config.yaml
n_experts: 32
d_expert: 576
d_shared_expert: 0
routed_scale: 2.0
balance_bias: true
vocab_size: 26779
norm_eps: 1e-05
tie_embeddings: false
train_tokens: 1120000000
dataset: "wikipedia_en"
Below are experts of layer 3 (counted from 0) of a mixture-of-experts language model. Rows are named router (the router's row for the expert), up (a neuron's input weights, with its number) and show model dimensions 256-383. Each number is 500 + 50 x the weight over its row's rms, rounded and kept within 0 to 999. Numbers have three digits each.
Before each expert's rows: a language model's description of what the expert responds to. This comes from a sample of Wikipedia text that the model never trained on.

# expert 25
Word pieces right after a capital initial inside foreign or uncommon names, such as S-ey-chelles, P-ed-ro, ch-or-izo.
router:494562470446447391494620593443488560554390474462481429494533461434488430521424464497485533483383486532451576493482568611607438508480505415563549492459540575466459422545477612555541519515553528563468477463548602479526500452519526508454546452534484438511472476437493503390494545549476566447545516491533608525485468422441518539386514454522527542511470462466525474441534476509464584473550
up1:429424476586550527431519579558464494544539437504557503385570533540548472467486425480529495454419437497514572438434505516453491425493495510471523503458522478535392469413526469511475515449417551448433624522536495567508524490410571668587515507556541489526521497610457563471533459570482509560476399485487415560557494549387481483510493571502547542489467401565514523588607534485506558474563
up2:445415480490508502466536533506483474448457527607481535475534395415606422530568572531565583479418486500464432432474533497478547436446527479600517554541382477532528542520554584455493499455461453544499512516455503582387490555509533606482564509504549516519482519508541623482574544500541511430493532477563513543512519521402526431566492522569504498468550499387482526533460576413533493503513
up3:490544424500475502440469500461516475549478461477515533455593589512531571475436457469513491537458610511507578480425456447553471428541527466364525416494374447489547441455525479424472496502497504544461472505492538525506493487526485532500488514520556504510501564428554523485566505539535540445455506550562582524393464482530442510632480423480587453555545611562462513514509569492507581499555
up4:463505549481468394460531499452560485554573418460499470502444482476516618430474450455590441528459481520618519462566480551549526473508550471582443566470422485477494497528543478625539490445536429463526520585507423477509564536545526472517522464440525560549507483558644500681552418431476469473557513497546567467531487536460502550494549549533487502421464498421576540529511407531368548543461
up5:506359459506360400539575544453469454531477400470483537535403536397404449443469469503448517467458483471507511483504471544490433486482458486519443515501562494518508447517565511585530481556484595441573532467490541442552443422485577531407566494479553445463532574543511570507554535451508489489536467515516577461527538529541539584414548466529509545571561476431482466512442435401449510531529
up6:549564443534428569464508565443487517471457525393443540509518482527517500507496519497509457467583550530431512542494533445550503486627614463488539544427500445459467570503528421485579554532499378515457501478511452495380457559434501594514536457473519562537462553481559520471484485511586472548537403503444538477490402597498579596520409503476502545457506535603427545574501563453459481454473
up7:572545484528422479542410552415517409437495468420455507419519393420517427503484459373445490477507554575579445479570505461488526466631456428554483494382511502551539530468561474485540488467535589472566487502473475493574521515541567465470627537464436471502467493513553512459488474497543496414499420430534602441451580591442482517444529526567442490520548463552415446556545427500550499481508
up8:485520498490485485448509494447494494547479471557431519508495562423589509465474508483406462555603479548478524471545519456577468500382490534520485590481458438490550494491502506504490429547502407507552466492478501570471531520479439483549488568533461454519530537467454383529645563494619597542459434501470579515508458529466389587459514472426438595443489474453488513608522570499425555515528
up9:504498457571538559516569448456576463377580483487522539477617528474447358452485547435429519586507584536401405470498430504581569367501495493420519543491492508539500537508537498538538528525505593511527494490412429450436506478458472508442607538525554370536467479489461516565502546556468487476512515404530454542437383415463613418491458487387525451475580348491514453549512449457477461596483
up10:540430457441521472480550507381477576530365479490509521473571481544492485495515460537497527477519563478435503482463554508423560436489481566487391459456513547541447424487557572458522578478466508494664467503484543535467452558511458440452507495554413526505529487506557527384486467509467512396564512528462509561448520589489453566469447536634469457455409480446445499562443499517548429509486
up11:520507514449534446500585576504471437524439470549507499496514547535520539398481617472462520493534553513482520476579466581478517408491574504582539570532536580494437495450460397476517480532501509518480497583560445553521457473560521489422550497497487527572376501561492475476443490538410549452585555517474555500548562583495487508516533514552568525427462604599583525445438485499519555465477
up12:510504425471464475530427483545555476594416479538465470534548368528578473499484544463535619469451505513514456575494522493551453520570625557551467507467541547464429469546601512526545513418580495479441461552547553486486412549433465518491487443487574488402492487497544567476459492560423542538545586520507470557522516547495481493464552522488614515547580497533462557487485423560450442411592
up13:424470473515532513426454520466528497564444433508453468469492450467591496516509512485458490559501446543427473423597535501515524472534534467444563423531537506555499430436506454532526503470437415507548477491554480519484462443498596544573501533465544568555501526473458541422453457482521468467467612473514501477514580456529494519516445454495479456464423503640520524565454545468483469455386
up14:492512592472511503522515496510568472505426590518480596532593534466480492480498477454468449553493550517589465347516551519471450497455392508507532504573553463474470457547502470499463518467466504540389521495604427540549403560508530445456515422475473450434542482510515428396501487542480509491487490549545425506611538525586507478437506413551526552500452538533416594474499512530513504432476
up15:482497576440583522451591560468512489460543519533513495578490513476446524456517471481521449372455457606552521473438437466542502455430530491509583504495499459368549497514610469502503604561444570568603509662533531526455529471540445436443474485501565451478535559549567441468521521505453521403539415472477474502562490464547468507441479431580558519585452486523589495527569514514499512488522
up16:493472430496514458485549480480566421446494450482581508520495497511497502509490391530496590532540459510471439464485447570458492514469446504517520484511476523466557458468423577497594518368466498450445559498480470543540479540530481437564541537547499478563539493541437575395488460519578484456546364566475581546505550448482443506449354587475381471455502543508478530558570571476489521485528

# expert 20
Middle or final word pieces of names and words after pieces like St, W, Th, as in St-aw-ell, Be'-er, plus the ″ seconds sign.
router:433542516470462418595548416411540485485526462513483400485513464472562464547492502557456584587440533426525555571497483551479555458405432523455535566468520557535526483522540608555514602498543446488525432465569524430498473524465522495549519528472503563471516494515455551537447537529457512511468415481451529366415492436516567523440491582522557499468505473426532454530471523535565483485490
up1:463536414474396486567497451498513509488487478446475563577462542531504576436519524448471602527528456419493549504512433539538494440478465485552609523468562517436449515508529530428479539578501497410487458484551569512487463485554578387499380419404461530522552486461518525554473378506499429415488423556484471456587537447414556496505467579565508453550562599531484500416510485498493377569541
up2:415436436491492462475498464420573495471591453606490535616535429478569537435575558477528530627513420537550492498415488558521557571414563520472546557498568429476510532411497551507491503490470470477436602484454600498506562507490491516521501527459504603595462466476398517466479529485576454560475587522544473457548447432535443479516589600325538506484489516466582475498506576412543550604499
up3:456483516495452496585458506471547489472532503448520481446422503441440456465501471573523509556561430447497461574448598517530541494553571405505528414441495473605462454447462520406541499511523511473540465549609486535513482438507501420523485459585515462510539485636583431490448482569417380549544430567490523468477487524528421461513474608538474465573511495548509513525463393554523498432469
up4:545552538453444454535563602492563454563611545524537494506510469564585444499481541481491433548456521398515455541466517457498518441490531503491515475481460485598457488554457516524466516495461480555472580456424502482442468520541505492457539553555568443497504482503455570475465427465472513520567528588558491476493474406480546500427466590614447456568560536507491503453518508579426471533485
up5:489511499512501470519523386487481467525476508535533591492450489437552507474454498523464478463546466488383560551521561517528505534512520524529482521494488414573457436549508492538483477603489521501412536551604397537438433437557514516522479498488565465481453524484521515487474483436516522527418485475450508465440514624550555498455478483514565580464600576405424572514525494430556508452533
up6:525492407475416447482473519441462531426619468467447504490454545454454486477543487510441507504449479515590453459497533433554448469550471482546506424545568506538541465618525524475552475574603469464444541482474471497552488421439458540534541542464480523467475519451486478553552559533516447472529505528398456431530557595438514497446547423547523497369499455531557476437461515493586567427536
up7:507615529549580476424538500522466429494532416505565551470455458452450472443457519553540452451513470528535478541483456520555458583496501458559561439569526509513493461567605485420550520527556626503482515459570509573510472612386444495489567505420426510458406465545517474470579554490559528484469454529432407480472505487520528454473478463544471506470657483484510505579571532433532510550477
up8:511462569452552484505494428384565502448419539503556466454575461539499576576575516513442611490489471575539599584526455450525573463445425526462529609533545483430495487501451505529539440492416475491512434539485487406409497449502580497507472509542409486551404488494460582483465513495554513409422482394540430516479539494480471600487451485500506406509530454615563518430509555536482501542483
up9:435530500457489496532563521418514517441506536533477505620494568457488481475462581519487493522541589510471483528511462600492440618568550586525419507506579547526508552493489509477582514436459530509528506526516467532488519455519520539434460572470422518481515529534428545386518463507395462611567609483506502440502457616506436457505540537535519538557388546532597565496437538608616501526528
up10:529502510498373483566545437428449481521476449496501584541488585524474473531495541517458492620536503562548489462542513509452428514513439607455445497497476552485554552542530479550554452410458510493481597477511511426502543511496488508450560521410490445464468503395495605401550596537518477499431454480453462419496486500478501567562546583481496482500505512494532452568506439471449527531511
up11:527529470518479425536482448503475479507480587484577474521545557344474473527520393455451487531487515555542466617462512437572447466541490563536521544473507487469487466538492482446546528518604425476464526483553567468592519494574465520545591491645423585456512537361535512526534514535479528513478492450459535540516591481511443412455514582557456451416485531542491473521459563550489552561510
up12:445458475469524571546478486519462415501524637453517509463506522496408528460476509493475508483525481590527474548460496567460435502464502452532509566439516499495412557486462433502514492531446499511516395458445455479502467536435507498507420565484549543531478506554515452520531535564512407545480491505417551569582576605556467537488391466513452466507475600438454541451450534489580421512576
up13:548587424512529492461453503526526496434495544512530611475547503445556441522460569528524497489513494470478588534531601535448523463455355437501499470513518483339506508500528557522468565603522485575420403413533525468443560541506473449584537583432547493510525432555530454491442511613448527615542535529593536510445537489522519527569491537588557503623459471514412552486480514455571510463575
up14:475545523508493444546607493482521479550551493475427591485516459473506476418472471499537463535534453431526463562387567500545615452570507580496471597547520558550460559370486532467582558507606403498420508483532487568481524501503514507506466491556512506468475497580493552513548553410500584429507478449563551549474457587538438500496391505510538574532562470492522520537536494422457474505520
up15:473504475413494486427564634535559495437538542468555509403588456493479465536500498432541485588462468515435512571470521551599474588442532545490423513499586483514442521472587439535455522494535421489608468427445616528513455522524522469569483471494444523472461490512528509563549472486420554581449519375509505597533500447470544509496560525478413500494454486439612596437520515523444476560522
up16:455487513448468478338482485456527440570595479474446518480505498509548463484510513538488444397450514519521490446478490475506448619502497568613525440450552545572416447501496500551515540576485466487519445437479462473494524601521488454477474474531454501445474474480437456558516535542507426427482411493476529424497470441583602604510543537422444521431494453546494489557474612478546539533547

# expert 10
Particles out, off, down, back after verbs ("came out of"), plus pieces of team, sponsor and place names in sports tables.
router:470488456488483528471547464466433474563520528520501529534433458589481467495471472576487582515525450554458411432513513434545586465523482644480515527527567387441540514513491534586537507543419525360516563554505430519460458523510612470476386521433486536446550425621535572522574570528490506552413557479517583555504540490527415499403425457455393532500555525464470525454447487503452500379507
up1:445585469526451490539542512553512569499537427509436504554527541527481483574527570419472576592482481488462508609468520501519471538482437523551483559378459422503594629491616555440545552556495365393392457551471490588539458519430455530540488439539570454532458474541451511502492556538571552507464411496551527474445509507547497503411556509384516554457520508461350453482502526536543468516534
up2:466485598577454490515526582469423509476539420468520512568454491535424544504509491427581462447583470550549478494470442475613520459516468444444521452506630503538455482480505530428508499471531496479494518492515542609472530469533511378564455510454480423580416529568490475570507436504548542480571522512435400533507522530467511570536438437508500480546416540557528487501536533512560479494508
up3:547551528443475437456534415516458567526567473542482518489487527454453521439469467503502486566558445455509393543546545428527478426464518531406538609525530465535408494471458516586497537567535450484537469500514473507533484594488561446543496442479467538506579571458509413511471498550462485424526512486506479446485514470465481495501474590367470513565422473513438587572420513480548475490466
up4:539514523506531501514538543455555421408579514479464582531601487526544492460524524570467420525567521493488545545598579504557505419445538479504557542477534465483579571575562579592509515462508506549467552509501512494440414534484510425585506506523510459538494486496492534454500542539478520511550567625496523504553523463501512517522508562550473587487502457505520511530457549543570551541571
up5:528539475552486459446440586446596461431538452601512400552502569483579437561419538489515463528482582429463437541516525541516479529478491517476534405472530478494472501514507566530440537567549524468478479495431554488512513564481568389533406553421477547601440476573558485517437476487449543501608451450481497571503551634574539437447477581523454464496424495526506586515581436506555531541470
up6:476634577450434487462572520521547485498482537490474493534427498475510506558550494551490521500480543416535502415484515579464540419448465480429476507496541575442609550469508514465489448518404395463432539607500456447530468553520533504447486580486523438443584592424563511520539445536513528483474507610522474507556522540389558442433545567527541505446517404449516448446452506443500493427521
up7:424477442527452395466553478525541512472491446505469522573429586461422526530448451537479509474555562541538449436416526459505471454512523349497610484523596480518450512602437496519436480532490474504538486516496533466575493501419488563480564442504463520477502535515452477489633506522611515472529401571530464418507513513539524468535529564540510483421401552611421593490400526440462532473457
up8:520483420514624559446499418458514516495531494533534488517462531454460555474565487497608529493458475551405505400469534491579544535503529519596543489595486559408500464509489510557522540459485434444491484442569543435578428548540444531478538504530469506472409519428470456505439497530521452513376468497466481576464535503475558406385466585461480454530497534584466482550481457512484469466485
up9:525515518477519547519517569420500617527527449481444478418465440456529505481538511477478450485502427463472417543571512493580410550418399461616532455436523509522503510579479526631392542509536530571455415532478494461503509528524545529452504426451452606402510580537553520505439506478442617541588561488524545488448573438527433482603584580469585477417505489483498424476501521390504533456540
up10:471427505540588583596489550541543459471540481473478495559534511460506527479450487430471508457409424453450444641532598467457537526546516463512540535546485503482526505444538499543413531506498431522489493518471488407454586566569516440537523586572414602487400542515493521484538530554525456490508443484531453463415600508529428470446465548589534550489591496451477564563504500455500538470394
up11:539545541416495520524481477450524476559516564369504473453506454422552525518436428492514497482443448482515588467559579505428568512395470519436544543564482516411451445425570555491484492484517513595521454449581483544547496600545527436471481539551547560582469539416588549575450416510532522529519523414409519574501423424435505560549506460474469441490482515574524555412495458469523427514529
up12:490510493509444587457550459580465484569517440476532405453462489481432468439585530529584492586503468483518631447506558597502434517462444440466547446502476541517531486498512473549540486464518554492436420483508551565580491558503625480475504502587598470464491542421406496485502442529379517473448428403488506560466347558489442513446498581485511441536429522449476420526463467552492492423546
up13:492532470332548505475483485538465557482533490537437544492511471464471414499580524568447481500454596557477531414574543442434533484548457481470466554481490535571564476461542471456468470421542413588493544556527482509467540588535538469530474600482547488573509523542465474537419521463554513553486538454595554589558585418487572521373564459505446485582453603573527575601529476576468523575489
up14:484477477522448479501654597524433512560602469490577457435518421391450510481480502536510472574490438508565503526438471501539529533450404464563527516529505456488450491482543512468574544514503514538455518474425560470477519505550449514404514500496544575463563494520525413469487484557466437523542507541496548538497421508566418534615475456482365436532471443493448434498533564522496488567541
up15:460489544536479415467491503514594518456466527537541507435501468557471408490474560420633482513560561539451506528513500445420512545505495546470515493446424494437570507529570480473602538448572419567532470504504520524522462489490523499441529566446429518500448459459458610468567568416479473495470535540393528520492505389528455486497479496435576527537487506436565476497470474491538434447483
up16:537506397550485479502410510443501409487537402477571479565511486416554509517516486416495468528485457529552530558478590560468585535483570520601573536625480515519546519494474578509476579434466537531547523505376548498592546421520445490501450451432448539516538533509524513408529492449540517501424511568460484583515437401476583533588502450526478603419439383570544659490510564546439521481574